Below are experts of layer 6 (counted from 0) of a mixture-of-experts language model. Rows are named router (the router's row for the expert) and show model dimensions 0-255. Each number is 128 + 32 x the weight over its row's rms, rounded and kept within 0 to 255. Numbers have three digits each.
Before each expert's rows: a language model's description of what the expert responds to; "comes after" lists some tokens at least twice as common just before its tokens as in all text. This comes from a sample of Wikipedia text that the model never trained on. Tokens count by the router's weight.

# expert 4
What it handles: Infobox and table field labels in biographies and sports, such as "Preceded", "Succeeded by", "Born", "Coordinates", plus "a" and "by".
comes after: "- ", "was ", "as ", "a ", "Preceded ", "Succeeded "
router:093153167148109121176124127125128108105091141158111095087112130106169089077161172090185076147163109184138102104100162127183098106184125173156095128146137124095179194124105106152116176110130129103104107130113135128099091139062134100164162084120098142122111151140142116122155167139136119184113142092048171068108161148152142113143187110139111122116158145096128127071133177114135120086087116082122161152136060167156101124116179174126104145137147134155077086135173095151201121161163106163119125099186158099153134099131180150145163157130128134195177108094103129154112110157178141205141088102104079128090170140140107177195182127119181090141118141069165107104162157103070174105148108154157127112125144124133154089130110064178162113080096080141119169150085070190120131065078127

# expert 1
What it handles: Articles and prepositions in biography and shipwreck prose, like a in on a voyage, present in present-day, commas after place names.
comes after: "a ", "on ", "at ", "in ", "an ", "'"
router:094145167159171101161105145133130094151097186148130090088152090180157109108157165096138089120156058136083118133104144088172104089112124173140091140114184104079150193098116142102127173133121130082150083142105127110126094158085167124159140093151141137110030118149110172114169102141067106180133138112100157119130163186115116111056133079104107061145150154119173142109127152154166143092158123110083181104090096136123086082141168186144104142161152195078096111132123130142155120104159192144111119090143137095121143095158134180145128166159107117189161108112121161125082111142150130126158112080069130112108132159134162110124151079086148101155101108134131059092148094102086126151168110143145119089186150076187147126095101114159160183069070059163100151120087092174183185112120097

# expert 38
What it handles: Opening parentheses before abbreviations or dates, table cell pipes and numbers, and "in"/"the" before place names.
comes after: " ", "in ", "(", "199", "201", "at "
router:105149181158162140163144196131159078147072153160114077086179080150195093109164129113153123100157060150071099108127155085108089106140109126161089146138131109099160173088095153151157147111120150075128119139090161099109165130106120103155186097160171181123164174136074166098146153130091110145119156110127151110076156151115125102091134085152076082161158096124168172118079155119113105121106120138089160106109121161143095096204183156118095159170157173110114093151095113137110114175157121149113112097104149101150179079170183161161139170166138119148213088112098149106097109141175100144167105061095157062099168157106153113159174072085126100187094114125131103109138119096101146117144128155141136114172139070170156106084093087157169143096065104107111134142110098187176143128113077

# expert 8
What it handles: "and" or "but" joining nouns or clauses, final digits of years and numbers after "201" or dashes, and sentence-final periods.
comes after: "201", "202", "200", "199", "–", ", "
router:118159169180183127154142174109172101178086171180100091108174085153168109115160094101137122073163091142074102101111153143127125099133089073154065185144157076116165141074083135159160146092108116074102117130093147074134133145110097093156171104156133151147136165137100185094164162112094110147113171087116154084089147139112149119100161088156086098150118096111139116104094164136112091104066115108062154109158112158168081102169151169141077186187158148150122071141152082166087105193145149153129115084153142095142186082157157149151151125176140173148178103103105145159095100131150081158164113078087085069123141158109140109154176084100168127175100118121139109115162089095113160104145114167134101137136163081172150116092177087162176168090086134125081142157119103177155136130127098

# expert 23
What it handles: Base verbs and gerunds after to, can, not or and, such as be, make, do, exercise, being, working, and the following object or article.
comes after: "to ", "and ", "of ", "not ", "can ", "would "
router:131187138145141112154076125159155082151107162167155107113149129136167111096168074105149125104151140167086096077134142157149099072149114136212114143148125135099161150129075119171173120088169146118128099133109160114115181140086125136178165090126147116101147168159126193124172126154095104144167133119106154091114179132095147090100119085086100116143159072112133063098061155119175114106053098103111164098113067161169090168129162165146073146163172151081126097112101074153152109134143157175111122107062123104101159095169164141160110159133146127186140114079074161169105099168146113150185094075110134086119168150065155106169136116099137172193132127104107136082121087070095170086153082153175122127165160112174175093123107119157132192146151129112103172133094073149158141094178122

# expert 24
What it handles: Second words of place and institution names, such as "States", "State", "York", "Carolina", "University", "College", "Rico".
comes after: "in ", "the ", "United ", "New ", "of ", "at "
router:088113142183188092133111181126162106183102140153123096066174081120185097096155155107143096135141070142090113103123145117114056092116084141129111165131103128121174176110096151119114151098115170084134108134089146107082082170111109105173195086115129176144102169139114142100165180164114117162136157124100144123102144153143125127088117125097093101120120109108167142121087113119105127080108150143072177115081076184162081119156120165169111138148150171128084081148106106155133078152164144165098095082122144093114162091183180133158161067162160143152202109103105173172128118136145081127156135098130172116091182161114176127137163057137131073182090121113096094071135081083092134056143132134136079108148142056172157084113149117162170192153089120133119134136097081166173137113085122

# expert 18
What it handles: Table pipes in census population tables before percent changes, plus possessives and determiners (his, her, their, the) and ethnic terms like Black, Chinese.
comes after: "|", "and ", "of ", "(", "with ", " "
router:095166132163173121126117163132170106156102184157088097098121093118163116122150112099132111108157107119100077085097139113120144106158091098165086142188144096111164154135092154148121110090086132100113113123097141103147164122089124062158126092132181148102124196165107166116186154133053091152102151117108154110089178182115137123081130095139061150148122104132145138085078168160151098104113072106075154109148105173153121136181168165123098137167154158170127051161096059163096112179156144151096055096091135089174152105140157165171134106160169155145144091096071149142111102148152089163142110101063180119120127179116184056175169075116192095168104119123121168101141091108111166102164118142131110106153177102169153125116170088152169147128126138094078158158132093163153180109074119

# expert 15
What it handles: Japanese kana and other non-Latin byte pieces inside parenthetical glosses, plus numbers, spaces and pipes in data tables.
comes after: "| ", "0 ", " ", "1 ", "0", "; "
router:065154130190157140136122162086168106151122166165083070090149046155154117084155120106125100115154094125078079072098125116114097126170118117182058160161128090122189184096068139151148156071109145077164089128095126098111125149124107084162147088112114123109114185137090179079156146149073114149107169132098135107115174164118150144104116131130103101148131108113149111102108164093127109108118126114085166117135121169153094085150164176126115127182157142160093113118096077169089098153135151170118143090161141086163171102153166142164118111189131132143172106109106192111075098164161105116158122061084107104120149151105167154157171089104181146147088115144064152095157125089098157124153114185145136104187150108179165114102102088149164184148122128036078140172118093133174174110115099

# expert 30
What it handles: Mid-sentence function words and adverbs such as was, is, also, first, most, not, only, often before adjectives or participles.
comes after: ", ", ". ", "the ", "and ", "was ", "is "
router:096170180122160076142083124149167090148089158177071105098140106149143114117174124112148109092152127178129103094066183131123117075137133110150139127158142093099144142104066176135083139109135141108098060124105152094126124063079122107156170094129135147072155171207100146075129173167084127151109142065116149116075143113150195121095144098095092089161159114109173089145126154100130111076104133106077159108183116156151129135150204171163141167138157132135076094133116076146167101131116089163076096084144161092162116118183176157148133137160148152156167078072097165184099095126195111125152114105103141101121138156129144096164161072104130150162068092116140133107116184128093176118174109175130097128168174123153128084069126088191154171169095137131105157139124098165157167106130126

# expert 37
What it handles: Determiners and possessives such as the, The, their, his starting noun phrases, plus pipes in election result and ranking tables.
comes after: ". ", "of ", "'", " ", "\n\n", "2 "
router:082158163191170127150138171129151090147095167162085063109155109110164100121169173097161108082147088127090101074108135124147126126180089138141077154160100082109164144133098140135134133087118154089110136157104140090117148091077104080162160098137203152122148155160107179109152157127088074151098157105093155095075145135153139121115149118082078130146127104084178075116068158111158102093108093090097160107161112163139090123162152162167126149177186159135114077145076053162112112170139139143128111100144164101140172082141132140163119093174153173159169114113074136146102095122148083142133103085084166087139170157123167055151179086108159065176131113146124141085178067085123151126170113173110121122186159085154168113090156101154145151130091126158083142139103091168180121087086102

# expert 32
What it handles: Capital letters and country codes opening cells in sports tables, like "POL", "GER", "BLR", "BC", plus en dashes in scores.
comes after: "| ", ", ", "; ", "(", ": ", "3"
router:077147148170179114162113164132182106188114139171099120089165077163155108080156128105150091121155105139060123119111135102135125083141105116184115131135131075093174158104108171136131145123093120098111101127090119098103116151135142102149176090129144125100089190143064183108166160129094099182119157123124160074083159161112120104097132073179109114146147113137146186098085172148119093091087124111072165094093128147152074049191142172126111144180169186158125082142079100183165090151162177135112092095123159097154160096135180170137146115161123121158191103102110143127130065181136080131126116083087136101094173144146150142164130083099141118181073121129108111109143112075102138093145115156126101068127139113152192112083140082156171142189101136116086152162087095161170134119088074

# expert 16
What it handles: Citation abbreviations like "pp", "ed", "Vol", "Jr", "Inc", plus "the", "(" and dashes opening list entries or table cells.
comes after: ", ", "\n", "(", "), ", "is ", ") "
router:099151152166163117140126149125146112142134151169130093101112079162169109107162142104143098113169120151102087104122169128154110084150090091156112149189157102086163169085105153082134138106077133092071137127089153096136158113106136108173168098125074119092105156157103146104154155105104109128120133129116158100015187157105122098063185080139104086132132082123145143085074132144208081097098114119096167081110110137153110088164134170139123131178148175160129100131123084139116100147143171142119085085071154077144173117146172153135168171172112149144173074089124122133097090119181109166118118075090171104101135147100136057178175047096184111200141096100148122081142100099105146082169101159133106119137144105167132116083159094158163185123083128119113154158065096156148164113091141